Experts of a small language model.
Experts: 320 GELU neurons an expert, 2 picks a token.
Below are experts of layer 7 (counted from 0) of a mixture-of-experts language model. Rows are named router (the router's row for the expert), up (a neuron's input weights, with its number), down (a neuron's output weights, with its number) and show model dimensions 256-383. Each number is 128 + 24 x the weight over its row's rms, rounded and kept within 0 to 255. Numbers have three digits each.
After each expert's rows: "mostly gets" lists some tokens that are sent to it at least half of the time; "gets" lists some tokens that make up at least twice as much of what it gets as of all text. This comes from a sample of Wikipedia text that the model never trained on. Tokens count by the router's weight.

# expert 6
router:135133125144159104154169130109115107131095122138110155126092147117132127086140116100119131132125131168127150133122156102140172134119131122124139185134130141109131158124077083106156101129182100143167125140112090109136148135103107148114111146141105132140153130110153094115108059124130125153177109117134142138137118110132104152119125140149084128146127123106148086148119159105134117088166
up0:132131138092133126119093158095169157167154113105116172169112110113139108142096118144134082142126143170142177097123145145115139121160187140120121174113096112156144036109099139135146117144118090186109106131118134128137142113114100122131156124139101116088093103117131134075103160127141162120135178119113116109121098152197131140073107129109100107116109089109127163141159133128100110098111
down0:122148175144087166111129113152146120100183109167159156116122123167141136122143104107170163092158119136114128113125128119088136149160125149096105125107177132129083110125133125110130168108143099131123157127110123123139120107074132139094147169113126114108149063120118081128130112118075131079145100095096117166119162127149129137127120113150122101156103132107104132127078111139110152126130
up1:115137161109109131132201152120112142121112133177147138105114097156151100127134118125093131114137113102142147109116154143098154106117147133151139124116140124148102135108115112089157147131117133153165117122142143160114093090155167107180112102121096118104079110107160139130094080115114116139102155148093126133096128113166134133154134115163122099103112130106112147130099122127122155174114
down1:098120112113144111144090113177121127132114135118132090101099091148141109148096136115128131145130087140142115110153157140121092123092103150129127148126132118141132141139126128106132136120169144112082104172118147142139077155138150088114098123121098153108145118140157133118146117141083110136238127164136136128096177087130132084082109126142191133126108144104124140159140097119115093123129
up2:142128154091121121153124146141147118117114149163150122142115114129105102122133159089129131147122142176150132093130122165120127191147104126157099133114111112078156107116088153105138130134189130139119152100115162122124165138118131126173163141130090138114094102108113090127119135122134120141130173153122138113118091110127110135172112075138094112161146140140137165140125150101105084101143
down2:105113180130101117105112129140160149120156146139120121117141124137130184138141120117111105116140101123146164123149144102118149111149164146099113147119163116109103139118142112156121133098105146165183136105106103154130149151148137132094092166107149173125103165116127159165117179129124155126125137136152109097120116140135157115136111164132156159084161087124133093114112100157150114134140
up3:126129100090123099119150113161107108128149145118178134145120137155154135184143134167148120131113146131097122144158127107107152126117105130134138119100100130118156121123142096145132133135156153115159101211101132125109165119158143108140124195128122114112093124121096134119164175074117166135140115155084112122127156120137133114092135171102119154138114151145125094128102114166131131116119
down3:153131162134152151136118100120106101122119138146155104115135106140106121133094105134105116127097149188083171124148126138145140133138171155164124117151152162152080067134148065118123131150120133100116100134130123130139102134176112161109163160074099097131115106140081168116117066090131124089171116148153117167097086124154126172143125086114114139099120108147105136102163134101140166147168
mostly gets: " ", " this", " $", " −", " This", " +"
gets: " ", "1", "2", "3", "–", " $"

# expert 1
router:118129139108133118153142130149136128105136127128106104076099130133130191130120177122150083136096124097113127121144154134127099123168137068145147156113132128118079121141108124155102116119119161127131098131121152123167090102111173113173152133137146093088160131085099147116139146147125152163123114172145147109112154167118133128187091085121132152107134113136138128123148112102148143111137
up0:113165168188158105124126106119162142132075132160117115134132115142181112073127091126136157151073139151119105103105148141119158123122174143075131135068114155100117132118150155126112143144112120155111099136147164095136123126124158158139107155131150124131142112091182160132161152141151132149139123157140147149066138121100131087127138148151151127140119197129138126146129104132130108125200
down0:145136110096138142101125137096125161139138133098129170145092172134125097134141113101101175149121152127098126145115141119132111142153125157130059157089125157137108179087120115138127111148142126118118115097077164143132205151146126174091122195139117153129133137131113084122138118130116063120150143155191104134168108131136146114131147155112141121145164092104130128139102150153148115135084
up1:129122125115114126077166113124136104132157125118124122111135124131084114148127116104168134161137153133104100109145149154117130128133079122160126155159113134103100157091118191176128188118182128077210094082184129126084155110140118088106129125133160121121126134095110103107136137123154116140141138123095101145147128128143127097129108131117134098077113158118125151158121104120171144083144
down1:059136143143111129127131107104116149169126095133120143170095150088111132118140136149097163091150076135118180117120088146153112159060150141146137088128089119171103099159192090123077109126137120181078100135095107150128133132122105174112104160077106159120161071125141150096126154125139135161141139153098128112154124114109126105115117142135140152138126141092083121125127066129122133111107
up2:152147128130146138155128148110154148154102117140158113066125103126114107120117104141115101121167118107131144092129127145132108151132113141102120140127143148128137155117118144126114087128097163120145149142127094111136122130093150110122105141123100122144098124090112141125142102121175107097127085132108094077132115131101154153134103167108145179141073092125117105131093085093095134146123
down2:162147106177123123149105155111107143122161151146100107115106117107144133202108125141133099140124131155112123158118136125140117117125139128130142132154109133105123086162103140109126092097113131174132151158163149094130095126141145126122149160132118104122145139085119160098107132117108145117142096163142126118097125131129134155144149122110113130126116139120132138126127151154142118111128
up3:118128112094155118119138080137103112101125132125147093138102149133158099164093144133147145115117158149069129143118127127149092130146162130144084140136116154092125085142138115110119132130134125133154137198132163142143115156144142166122125126118132178141127162130146129128154137115133126098163133124078127167113125092113170084155160168146168143133099123125139096103113148175112127175119
down3:090133092098140138108140118132134113122104139148147094136172104081132110119135133082091158156140066126187121130100155121153122171146130133141173076138143135178169144100071139140111149110139108171174112116112126115102114139102124154109124142116115099166103145097146136100175116142108146129108112117148115166107118133111138133118112133110096113142102111123128103136141144143176097141127
mostly gets: " G", " T", " N", " K", " L", " S"
gets: "\n", " B", " D", " T", " C", " S"

# expert 4
router:114093100104112131152141144056123121113127102158125186099111119123118152153180122117130115108111134056136167134117115100137097106098116152110111116125122137160121147148139110085123109156111130101142125139110113126112149116153129141128163127125144148084142163130127145126122131129144168161104173175108124128098141125086136151116100122149137141099133147137136111105132155166099132105103
up0:143131105102126156113108156112118138134087151125175157105129102151083120175119101105171119132104145085109123142104167133140140096143130128133104148141152136118172112115136116115133112146094122167105127122096135171134139119156141135141098087132152136065137174136116118124095090126149103106067141124155130143097088145127132146117075144159105158119146129161120103103152124149118149108150
down0:121111169168113183112154110100121140175121108155132112093126144133145117137136117142102147128170129190103126139121112131097123087125129150126102129125145161112118131135157111119137143166111108125123139120119133086116111175097116162133194180110095137161110116147100054150186156080112126133146113155099112120154148132134148161171138122175104151185124077108137151169145106135157194095160
up1:160092128126137149167141084115108085119106134101132148110135166112118107152139107175114115141149121102136152134155152121107164099122132097132122131093156153104139142107134093126127135147064139113199147125062107106090152116137138094118147147112150050149066122136129083144118134113120131109094142156124153140138163123190152149158094134129118139118150131063149138163128129153114140100140
down1:123108135147159101104124065135131180115120127113133099137148111135130146102132126149117152135105161103153093133128095139120131158119133097104127118139137145126183131109119133112109137173171141127131114176160125093153092130104128129132137111099090117166157091137174145123098165121119117165165118141111137119131166133100105114114114115150120123102115135115123147132127168184117132131130
up2:126144135096117082115139150083147099167094145127099141121152120101128140115191135113137109143135140130121114124145149157150074135111149140144122125098132120141107111119127157106123118142140140189120188103157127116102096190149162109097150104137148163127122146120118144107133114138154144158158128086123134116126133132110120151126171097159120187128113118113125126123114164100110134106137
down2:133106100164145103073134136147140132129104111149108140126164114103097205106158099089097116140088122140164138109105097112145154149180123100130118158177141123143127112191162129163131100130078136128154101148136125129148087113116103147165131105138134096120150132114084105119136106126149111158114123130133129173122109113107101138159148153137077105122083155188122134122161174134143145121107
up3:143093136088136084128100109113116061136122133137124146115151140081097096144118174120190125115134135086106158144137173126122126119114177142102166115099165117102146134108176118138125131106137163128155128139103120143115120110102124166144167140097146133145120129113146092151167104160160135116146151112123115117119178137137129106125148118115089092117131155112126096129093113142103146114109
down3:066112113092071106087137133164105121112139065164163095112143142157092144166112114143119163102106130127122138093137154124136102159105106110150118086152134095104104153160116095047171132144088060133143148131128115119126099118116146128113108147125128120106169144134113145127122080139126146108115135118132114125121120105159191103133137116057175186140102107087133107112159101087129153167134
mostly gets: " the", "The", "|", "=", " Died", ");"
gets: " the", " |", "|", ":", "0", "-"

# expert 12
router:124138122161140165134098140152130141107104147105151075165148142105150136109118140133153125122087119126123126132099145081134121098106112170177058109172154140119106118132149150112116129147144139133107127121098132123163138138119128107121164141135112164130081101130196136127121167113121105130139134143115104151086115150125111065122130126174119111139111125091155144128122129166108130128164
up0:103144105096132112155159090124134158114113122129132136128136144126138136173188110093114134160139118131114088147143097125124142156172115164134111157115140110123135148143104172142160136117168158188099151108077163105143102092127108141167161128112155136099127098150141143137153136150142117109176125147161120149108120149145130137134133157213133115130160144110138091109128141095094153128157
down0:158077101095132097130128129127167083116141142140154098132108142146100083119094150122144142129100109124150125142137125154190095141136109092096103085133133142136126078150168127119108089125136117090226156140143143155155105155134189105146156151142152121142116123139094108107127144110073108156136120127117103156138131106107140134120116147130160097138121152127121126110191158088157129143120
up1:092107137145149170103139140157120121125116148141139126120099134122142119126173133123119142101171170127167132125136097120148079134118127139125128125116128126164128105140146133070097093125114114135195179152142123149186197147140142122109092129096120123083131137105147138150128112132144089140122120116085179127152146077077157098108143143116113151183109103127097107144141143181111180127152
down1:156137129119151161126141161124147086165123094171155078154132128180109129116096125089118116105139069159118189127161142099125136118093094185128158112085074154151123158070113133125126163153141086149132126109119178149124129157110118142119128101099143148104192091145134146153084129122127120139143111129163152102164119103140138150150085133132123146153121115158130122138124114115143104167108
up2:141120163110136148144101098091102180153076106124162151093113155143086162091124181114161127141086153111085110120155187119127129109134099085165143114138140150169124095132107116144132118139118177158161174120113092136180153110101106136140124130109105115094078123145145131115155130161127120186130162120107124100135142140121130169158102123122113150093130119164159124084057068118118155106119
down2:092137059142085162098128156176140118164131174084116097126113095187174139110137122106132105133137127081137109114137132119130108119167127120139115124091150126116134167107123128134108146154148105100102083165155150110173138106130106119154137147155148193112162123112101107130103164170094091133120126124114123145143131118164156109118147123148119104146165122127120142153119140107141137174103
up3:141118147140082160147153137105141120103159100104135123132127142128076102127107125147176127136073153128118109095137119130109101134129112137137162130149122127192126108139145118150143116127108158101128102198100138112140138113117141137135124109118136108151128122128139166163145138135108142139083171117145117097116118191158126128136131102131123156114105121132093095133120162113124175112118
down3:141148126142136112125120128116099134147149119141159143099086080138134090105172133131121130119160136094113128138156103085124126106106101155054122094149164119120129104125114153105116174154126128108092108117174164159109109144167128158148120126161160106105148137114119132113154136118138128109126140139126139116129185128123141105141159164085202158165168141147117100146125104124118128122132
mostly gets: "″", "′", " ==", " Total", " Location", " Date"
gets: "\n", "-", "|", "==", " =", "°"

# expert 0
router:137140157124107141096136105103118103122090099117092163079124148123109124114107133133144139142165135160123101107118112149141084141148189129137130127143122147094152143115141117090125139100106138118132152135154098114135100144134164167122104136134167124128141110139128088130160124106102120117132093180160179171146144138132158165129154153137166069120130159153115098139135132143138139135123
up0:125155112142128100150151093102141119096140131124127108146129072090081126123145141139139143130156130140121148141150096135119079145138129167163147128109083136117108129138133086119125147118167139179165115120140174146137083111110175141090134111133147131124100168091090097112129142095152113173131160133133133074112186145124103105112123110150167164087142092121121103115142134136159087136161
down0:081173133154118115173128126132166163141122135133107151124100130175130172134085127112100089159143139137112154076133139133137160095128130094095080177127141126146128130098130130151109130140110163143122156085103149106156144085113150107151122155157120149133079122142129119122110112111097132092163152110153146129170139131102112152128153156149104130178135151118138140127110187150110162151124
up1:153156171119111148124143102147150126118116136154116145121156140178126127138117149138123111119120139117110097105129120142105172142168126148175129128127125101152112102111125125121127133142133141125196149139169122103099123179103083145124110132130117121132121171165113103135161135123122176105110114111103120162101121146092120113094096127164098145169143158183159140118113116161131114119161
down1:169123130155124106094138051142146141101168127147153174124156137129142116096109103143102132085172108135174130142174105183145153139130086114082114091130140129151156158151141166098136110151125116150133131145087149106118127115119096118084155144142120145166115147117159133138135132132131111126110100123144103103124145148119175167128116144128155120119087132084072091206115113145100145122130
up2:124114137141108106135140132128170162092113088143108154141197124122138133129155128098149150117146132123130123131124131150119141119144155109117171145119162122148096151172130152130118156126125142121133200148170181101093150163130123130119153119059140089166146174143168133078132101120148089127133122133135131185124164110116157118159132151130119137150107141126086118075134107101100128104123
down2:136152135160134156124092140180142134141113115148104090137147107085107110111162127109104156156124143133152142111145161152131135085117108113107127122127145092095173130122140147148156106147146108147110118120118207118135185134143130114140120090166120094147133148137126123116109128113145116111096134133157098188113163114115146136116114154114145083121132141112096160127149095089113143090152
up3:159128131101106108126151134136145104141172137154121148151101156166078105106137116119121095126099152139133129114145075103172168129122124117146160140124125153113136118168094155122176069148124113110122139205144127119154107085124119146094144099122090126130081149128097132104142149163167125123135157182103158154132113076144154207149083124124138168124122135123158116132125171166112124147134
down3:144140133106152127113134126110154099140095154139105126169131102106122088173084101150096098120133136115125123102148157165144119123123137137121151139130163116096146156093150111124139144162103109140111136132102147132114111140140158131109112105109088086143156065094128128153115123136100144087141113146136128105159130139132144139129135127035100154120104142142101119144143096128135115135120
mostly gets: " a", " per", " can", " could", " very", " un"
gets: " a", " the", " and", " is", " to", " an"

# expert 5
router:144136108130116127098155146111128089090139154150114103118116134128154100124154135135078105161188135130116129174117141141125150112103128134139134109113141126099096165150112171112122127103155140124078110156112074121141112151145112181126130108144135193166094127118139113172134178119116157163143125078162125085160124133141153141154137110115114106138125119128095121121107143133112150147104
up0:123145103103116139133144131113085117144110095117116150087158098119175123144144173081115131169127124123150117152122123126126122126147163105170181127096133131144140098126136139138150134184135154148119154127127151125075144087130118150104140151178129142151159110137143149127148106160151154087145126122118119130122134161108157137180114095134075169160154093162169088112188137124066112133144
down0:126137131135089108094113121128104101160106121174137137126182166145188142153137143159131137101130049141128123162138147147128114157137134140133115122136132138160070130131134131121106127148094123098104120093111165087191116148098212094127126127076114157115137132154111163131136122151118084116112111140145116095110151102101138082086097152088197144114077110105142132132088186136151110168118
up1:101107112085121091143127125114090109151108148124112125138129136130115145148141149134102118141121161111113122102145144125104144162115146109069103163137152108126147138141127109163118137112167092164160160135133078073140139122152160144134102131131132121143161138150117107114092138144147121141175137075101125094086108169136132131130133090076070141157122091123154107105142101133111154071087
down1:141131136132082168124146094119187118134126135119149144067126175133144162102108154130099137090140130141150136114142111120133136179108186102117139131098141160152121128102095141136105102132066116135141140130148111136122146133158113120125139146130107146122143079119131131115103162121145089145117158126140112113155157098130139119174123124148102109107180138140114164151138124174165144104126
up2:139127148106146091127204162073162137120086146140133151126148099126110111125146143143152130129141128138155193101127128154127140118124168120126146157110090152133109130144130164142087110130135145125126145084140109176112117133132169146085100104061138148148100101110115102122122092124123120138157148140147156075123134097150133154084080176132130152121162115125134128160098100093117174177149
down2:230171132193100139126120142109137127178129153191147105071126138129124124164127105109136094110086132079148125150133134121094133102099115159109056129133106177159117097139136151112095158118125150143117142153157132112116109135120156133146132140122125100168133148132116108151137132145152157135094163150145137137123122122127144132134126164132138152158148148107112157152136103140125135119168
up3:138174116168121148084132133114148154122158134117155146141129121139139140151114128141137134115149138157132146146120128128144112127104143128130136084128162149159147120143092130132094072121131190141112130182104121139122146122125174158187137125133129119106149102157173082124139111099100121131128112104132108123139119114095099117115141155114156135115150148153156146087113166094155190120097
down3:119098129118166096147165113128111109112138172125108096171113105125133096136134120143171138122141156112146137155112112094132121127151124119158109121112158116101129158095138145137112087132149122137104160110086154170104144132158152082144164131088138125146115091149168114107134117102145124121155147126087116141124129110106165145112148140090134132106137139144126130096112171148116128152111
mostly gets: "\",", ",", " while", " born", "'", ",\""
gets: ",", "\n", ".", "'", " The", "),"

# expert 15
router:152125124131134096140129127087106121124098088112119141134104129134115137150135107109122140123094116100160114121140125144131144114113081129106169134131141166164087072105185087101121169108071146115126113126108131113114116126131160095123152143103126103120124136124118135127111114114144129123140107105105137127130087131133093143146094132151111162088111160115124151119117146141132154128153
up0:100141135128125125148135108140118092175149163159136131121108095107158113133130155083130118142098126130130109130094158149154132192125134138113114135166100147097145107094157116122142152145103151171110116137178122165129179146143118066155081157124135116151147161162120130114133113097135128112105133111127151117073139105100104102124161105126074188129104115176135145170086162125073124104157
down0:152162092119110112091137133113137137119083163129132134115152102148143122119183114161143107114084128130146128105144090107155100166125085123139160149154132123118123116083126124108123135159130128083119114130080092119116086110153153153143106122117128141096150107090174162105126105087111110090141161082109168108133178125119134150108138150121120126137173111108144109124111130119155118153164
up1:117131068124138139099137170096167139140111145134172110142117146151101118128137177123108124126130130122168144118116126140121125118121120157106101192140149115120118084137130113153140141134153156123183127115115142133156119166143096087144065078184146137132105137126132138079110105109136116146095145095126119143127117121107090141143092107152138141084160135146139140124122127163140072146137
down1:087116070109101145107117142161112124128115122140119113126167058137162122169144111138125114127131155147119125124138124123166108128121162108121131110100117100165190158156136121156116091114152135096108107144115121157119152094132137119164135165097148144108103106093125153135191130142142161091131126159187143139109100083145141107080149142101124156126114102111153142119095174138114096164159
up2:117088129105098114142107105133148113123104136167094119112175126185133124139123116120088112137133127109086101123151134128135089116153104092122097115130105105141170134126133113126137133141147150140138147162125193101110167124095132163103131119143168079113115165131179114155141112153110158155116107128145150112113188087143127141099130135152133115105173093155129102122139102124118102106165
down2:139164156148140153134099114100103150151112098130180085112148169106107118113107108161141130124086115116184107118121149120193136163174089137099129169118086145104096080142192111109147143147154158132137132125105088116113094119201131107142118140123122153152096127145154110141097124098150112148124152132138110116104114148099078099135178111141142118165102137147123101114147142195127119146094
up3:123158099133133121160116102171115154119138129136121142140130150140119080154102129183098129150115115087164121140194121111109142152109109113131108139074151142122113102170130103088110100137124110087124183182079156119122129096151095129128129153169127116101125164153141124110110092168107140152112141102148134105173097114106121117090136131152161127130100118156140153102104092126124085113095
down3:129129149108142129169149151127140083149112123093101131109142128104108139134132105123147150110102154150123113117109132133134127155169108122139119123117081135082139097134117145138099117117139092175159115130144095115090125129109148134127138142081113131148157097135104130168126159077149148122120108155098102121165154126133131119134072135125161101105124097132139127091147126109126111167135
mostly gets: " from", " as", " on", " for", " with", " in"
gets: " of", " in", " to", " for", " on", " as"

# expert 2
router:146156153104128114123157117166096161120134156136133142135149123138157123116141108110128115089151109135141158150121094110112125138153112151088133110105103106124147144131148147145129107169124125154145117119182116145119114166142130135120154170108133125109102132138140136143107100111145080129116123151090138076117143153112117146118116102107170115158117147181163125138162108123099096111115
up0:136109108122100156097127149140175137124128134107111083096114108145109116083102131126119102097138142121141087129151099119137140133120136116133117171129133131136114120164158145113089081098135098149116164118165130126127123126124117144110049123103102149164101093114128123135144170172092129122144134155115124087110100095139194123124136153116113093124099194090113066144179145149154099117141
down0:108118109138150112085119087123136096146101154107137118117112172109156152176141139150096099130134082159116118128097110139110132136110165156109156106172135114131133145130121160178120153141175122109102111117114108135115157111143120155085158152148120124107179168152109159128156149130130111125120104146069145137131122113146183127144112150062088116125112116126142088120162114117122122117104
up1:113157098110143182154173161109148118117137115117140149120140151109124113125160084166153155116144120122122148151140153105148091132165122101171121125073077122107098106118163156143138114146136114127191120129113157104074135126109143150086151101124105103109149146151119123141108140112145146166145132135123123088103118139125125119134109142139145080133071125117172122117106141123151113096123
down1:130145152143142113138129123162113168172139091140107107140115087164133137170148137143143115104133110094158087121118121127129103130136100116119137164139144129105117103125148130156152138122122099112174111141144155105169165106137110116088114110153128120164134129138143145144094085161135132104134138170090148125142117074097110139156122156131137119105136118157120143130094072093146067154149
up2:149120152142152131109130111073132087142114139120113136118123117129087122150117115121152155089104126122136083149141191154098112093120161065153160091122134138168130119147087152124170124168119127122100169145087107094134126115120155126129116124081114140102097126116114118119125123116155122137140133112145141098079118108087136127110125146122159157115102127132175164108114148130109107087136
down2:121101165151107131136087095182085138134093154165131080121138117114114143190116148114071099125138132096134131116142129129109155130127118161121113145077134122123118101127117122139107185118134139109161123137116171131122092094162137152078112131140151150148106103117128118116115097133125106109133135146098137164117097115137137141094124136098092138179151154144140121178133165088067132102133
up3:145150171132128126124177175116140091125119094153145187109138139116134121095099148168115140158153114135136101127111140084109092112176128163124172123117151109159138046136135179103134129101129111191097146195134114089121158141155129171123132152143162187143102154123120118149112125090171160153185138137128112131110111131136132155119175185141099207117123169083125115102118150118126103120126
down3:181132142143122157123133106124116137122119161113139126164149137165129193152202068134154116110135108157134133104117095117147157107145143112115086118093107110178126118151089136137137169103120134110095107125104127167154146173114119121138128137110171117126117090133094121144097071135142107095129164142138139096102148117094153128141114124080109087116117137113161165114119164093146086119127
mostly gets: " US", " Cup", " September", " November", " MF", " February"
gets: "0", ")", "4", "5", "7", "3"

# expert 14
router:129160114096169154119124145152137115155115152148088134128107102120146100112182120151118106115150129076110135089129165146130164108147137109156065114105116108171124167142153103148124117122170066111127151119162163159111139100123129109118119124145145111151119153154159088154139122138131134139146142114135090137160143135109129160122149158090118128130108108099116144108102155119157134175121
up0:145114118097103144103125168104163119140132069127124117156143115108139143124126140082128150153157128172137118139118164154165140123110114074128139138097124117152105122140077153123131134134118113170144144101152124118133086123168125111135073133113114136145135160135116137107132075151185111121103145139150101136180108182090100141192140107137116130160141126100105115130149154122153176144167
down0:092236122095168141119114113125150164172123096152106092108119102114116123120140121166100159140166121142106135091108117114117142106125136174151151123161114164148172112117092127142114110155123127132108133161089147110116177150138102154142120117127151151158122141170128113092149134140117082146159135159091103153087201117116104121117114152101151135101139141159145115163123099155124079147079
up1:082151144163143115161081137150130124121119116155121145135164131146109077144147127109115147066122126139092123110098157147121114133132136148082141102136123132145096148162139127131130128115138113155151132124133151081083127136094169142142087109120115138084138113122104095188121112186122183112138147109120139148122091107147123118153150133108104138112132124124157168125133172119136117170117
down1:155145119132150132127111143133106156146145114112109104140131085111098134092123131081133141131122107125100093107164102152124157134145141118102115124159149153145134099112117152110131107116074167118149123135102091167161098125152136120096139170115111170205139118133101107124156177121141160114133132127110155147144155111123154100125109151129126152118137134132130148118115130130123104122127
up2:110065152063137145095128138136081143167117153115118090105135107120121157140132119088124129125153133118119126123116145129121132118171128143091121114110137167090144143113136160107134099103133135138129171150120116148116131117149061122154134152098135100070137101129128159133141124175141111118083149136055149117156144112130135161155089151113116153150118151089179129068148125111136114127129
down2:143158113119128153184147102137101108126105137134107126102137099107159096089124115149137138118104149107129132094162126113083107143129098114130117119104123138133145157089099116100114172115158129177115110121117103133147120138151146114099137134155167138134121139122167185120128117118123124136121107105134112130090146170175109078142181150144115154117128090152095128168147140093135126125127
up3:144160167112126140147139131132174088121115103119141092116141094113075121097142118142172123105108118131163140167120111153144162070100108143121124117149132126151140123111141148116142146148106136133163123187177118118119110146118149134059164156129083142123103117115148155125125080136174158129113110106104117109195132130098098155124126113128135170117141132109173104116108100155150143117097
down3:155129130178174124138116111138134077145074121121099169122115168158122159123123150133124090129140115143128130111172095149190140132095125127100131091136123166166111111148132140154141104193127105112111115102103143117136113144147132139134137118151130104164143167154130113141080149150122083154132141122136152111140142103104085143161130124110150090180106122141104101137139111125127117168108
mostly gets: " \"", " been", " was", " d", "\".", " st"
gets: ".", "-", " (", " and", " was", " \""

# expert 13
router:117127129137125105173101118174180064150135090151111135116136134151069132148130117133115142100106142153173133128156126157145157134169124092155118153156167095151131096085136156135147112175065109153082134129110187103099139131095128119121122121120160137151099132131083129100151172137119148079144116077074118116131126118146137130114080157108151130135178114125130106122111139104163143133114
up0:107160112106098123149106099133109121142132128104120130144130155176182134106123128148169145123108151094120113085115147133101119088135177128121145160107165126138114142119141128129121131124092120167126150154135103110122102121099119126158128162118097094107143128122166138092140117123131151122119084132123110115091180120138123125154167128194123098119151136115104103140129144162164128096135
down0:140124155098117113131140125135099113122104088169124145130177134125140152165073137096163117147138149125190142149094091098097090119130124091145108092088109136142127127132141152136100096108131151124140118124150149152089125105094085124120125114106140167144147140140145146075110126170092121133139153125128113107109145138079145141148119161119136140112118055115153114118119141111132146126089
up1:160159140129116100127132104118115147136100104135135141142159142139107153123139092124138111044094116110140110150095141094162124129149120110128140090121139142135163109237153126113144146098149160091219106131119107116143102168119124184125117148099151075099130130132150120131118166144101155126138125116128120116082135100132119138134099117130132141152129137152158145123102145150115126135119
down1:117126193105149149101146162109123126117106123127115133137127122140112161132164119143079118126174136116132124154119135144133101168095109147150137167123128134135124120108109142102110101157107112139122186123138082106153125110116186125096109125136123138141160151127124166138132104161136161110110111158126132062152086069126162094145153084122168149126131153131121119148129146109114116151130
up2:114161094144133128138111124171083147124134108088092102126136149114116155142103103157118140098132171102137173126111150110095130156123136116129138141064055142118154137165107136127150154124140100130091155157181154155140118115130103133109095136140133125109121122151123123160139101106099100147116086128126125149134134114130185137138112116175137093151135116118115138132132123146135129145122
down2:115126144153091138110165154156146105121151126115130123135088112112112141112131177135150165109098071123152133112123118110142132135086090135146152123161143094117137106154149121156136136094170140140135106094180102097131112135113112133144099173161127103141101141086064111131137149115128153152163140159146149116170096160150161154134158114108131126149107105132088137141154117073117126181128
up3:102161118130117121137151088134123102129115116105116211178114144119121130125159174156143123126110099135129117106177154132119124135096093157113111124095121103127126144114104144130104121116122144125146140186142097137131125152178134139172189116142099088149126106138150172108117103127147139154119121165131167143109138114170080097094124069092144143127143172158151119131169121110128098153096
down3:121089098089140105102136154172156131124145127131120087136144204119122127128120108108119185128116106109139128158104128132135163138124163110109149120090173169115145102101161127130124124085147171116148119124141098137117106090141125114142116075134149152136153155148122094155107110099160123112126111123105085116134163188123146119119110167121120131176135122140100115146101159134154116158126
mostly gets: " two", " three", " many", " some", " several", " five"
gets: "9", "0", "2", "1", "8", "5"

# expert 10
router:155175165130139117145084109090112165116136156123121145094118129108168132154152151175144134125106116119111122135117091125082114159113110179144152097086124155127137115132138099123148146107143117136136106132138138127174122144147144092146107140162127143160160101132074154159147135136102086088134089125136135195114115106141118123156161108118114134134116109118135156138105124117146090091132
up0:138144126080114128128100114121167128140118162118126146132119074122127118162135128111100105119183140126178132139120148146118145112128151140139131146151089097176176100148060079146154102130151120166092156131181120106136094153113165155100099132106118120107114110134141116142147132134138077108151083146101147130109163141138099101145140168147100131117166116117088116133143095129108141128164
down0:187145119135126118133110148103128111160138138117149109149151154117169090153148124142157160124097125080081126113114132138135106114080132104117120156139141119146119111132145114133134114138118175140103147113148116161114129172159085130146143139148131146143151129125127111128085094113158109147154142176138101141141171084123172119168149130087093127125112128139131163095097137178106117123145
up1:108079141085107119106131097097097137139114131128114165133132137136124135120100121169156132087106137114142073089120167144129109151111140121143177143155106125119148109124120107102117174107146093132191120137132153161169159156105123143123083093164128159146149113122115090117126127128119095106128153090138124138104133106131178105164069133099103100126145152154147142144141157162089103097151
down1:138124117175121155150145130168120117088109138112128122106116114119118121136149142110107102144135045177100142103127143132117110125163118140147120158113114114100072134152149157130132140160106116154072099136113103048108079140115163157143115099161131151141065114133158163154144129133132135138119146145137146108148121127137149108138135136105121121114143099106130118172124130125160130223138
up2:132131145129141164199102097120127122125112092165116132124116136117109126110131091163152137124094160103140125078054138095119163097151117123132110107130135145165092132133172126128103167131161146160107173211122131126085162144140131124164089136137163121107095132121137142137152153104099132078062123118139145154123097163118135129134139063156108134102121097170180117141146157155152138111124
down2:141139143075122138133154116116151159130152089122178128108112133117114169158100173108144115103107165132119111153164126142136084132154128117095154151133153097168112078149076109155096075116118120128152125140108144145153179158134107192135174139147123163100127139121147099124091119134139082140136093153122145136119138109136128137142132191153153158109136116115142165127096091101164123126137
up3:136087124103138130168113105112141143141161114123132131126107119119115109092127154064172108124124131096139112118103097134135155099126130128131171122124134106141114131156138167133152124170134129147131072149104158129098147133140167117154076143161078072090153121113149097105158166139180133143110154100131165155151140139143106113116095126108162128093130095144098102117134144129154107122150
down3:175114096133141110131161063139177129116131106099156127121092143112117152114093150136146139148123133063111142131127132149164108111105122114135101145118152140113139135149143130084079099132145128161112144099128131142135100185147113107111145140150101179096126148151153150137129130113147144112097112181181126128121173129135124142122142102122164158131114120125134110117117116132091122171114
mostly gets: " —;", " ===", " album", " film", " ==", " would"
gets: " |", ";", ")", " —;", " a", "=="